From a checkpoint of a small mixture-of-experts model trained on Wikipedia.
Size: 13 layers, width 320, vocabulary 16384, 46.9M parameters.
Experts: 16 experts in each of 13 layers, 192 GeGLU neurons an expert, 4 picks a token, a softmax router.
Training: a variant of Adam for the experts, 288M tokens, 8796 steps.
Below are experts of layer 6 (counted from 0) of a mixture-of-experts language model. Rows are named router (the router's row for the expert) and show model dimensions 192-255. Each number is 500 + 25 x the weight over its row's rms, rounded and kept within 0 to 999. Numbers have three digits each.
After each expert's rows: "gets" lists some tokens that make up at least twice as much of what it gets as of all text. This comes from a sample of Wikipedia text that the model never trained on. Tokens count by the router's weight.

# expert 11
router:484494553496524497523496462542507532518515466459508454527452498517489521499494544482493539497521494541526522495477507484487504502538498492491537509533485512492491501468471486539512544519447491
gets: ",", "\"", ".", " (", ")", ".\n\n"

# expert 15
router:509525531535470517500480442508514504476514477505510509499481512504474522496550564503490518519529482521556493534463513510503532535538498481469504534523478501516458507476484501507488484535465487
gets: " of", " ", "–", "0", " at", " that"

# expert 14
router:488485495474538538497506478508495485513510488518488493522525500513462463493516504492527532551490484506521476481479508486525490513479561473525481500554463489465524498481456497478526483544476501
gets: " in", " of", " for", " on", " by", " with"

# expert 13
router:498468452507499484479483498560486452454509504485479495507502500477510520461519474550516509496501452511535515486469513559507505484503493472501492489496492492509499501502461505518511503464531497
gets: ",", "-", ":", "y", "es", "er"

# expert 4
router:481529505484452516513494486499493508504509513505533493503517513500482502556472506510477539506506492479483503458525515497522523509534468479471535462501507499521523490507533492516473496512469484
gets: " the", "19", " a", "20", " was", "10"

# expert 10
router:526470495481487477492472529533538496476495525494505486479475499543524524505517511494514485467532508543499561465481503473466491467541471502504507470472467523466474488500510483526479479478546453
gets: " |", " and", " the", "i", ":", ";"

# expert 7
router:509518546523462462512492488512525519540532501487530496497460488489507505521481459510479507488494495460493542501496512502533488499531513495543483515500481524537496494464482486490503507492435515
gets: " the", " ", " a", " The", " of", "'s"

# expert 9
router:490496492518466477515495512486531498525472551507504475484542498493533511472512467526492511436491511461509510502496547526516483474542474486494555495516481494512461464511502501502541536483469488
gets: " ", "-", "\n", "'s", " (", "|"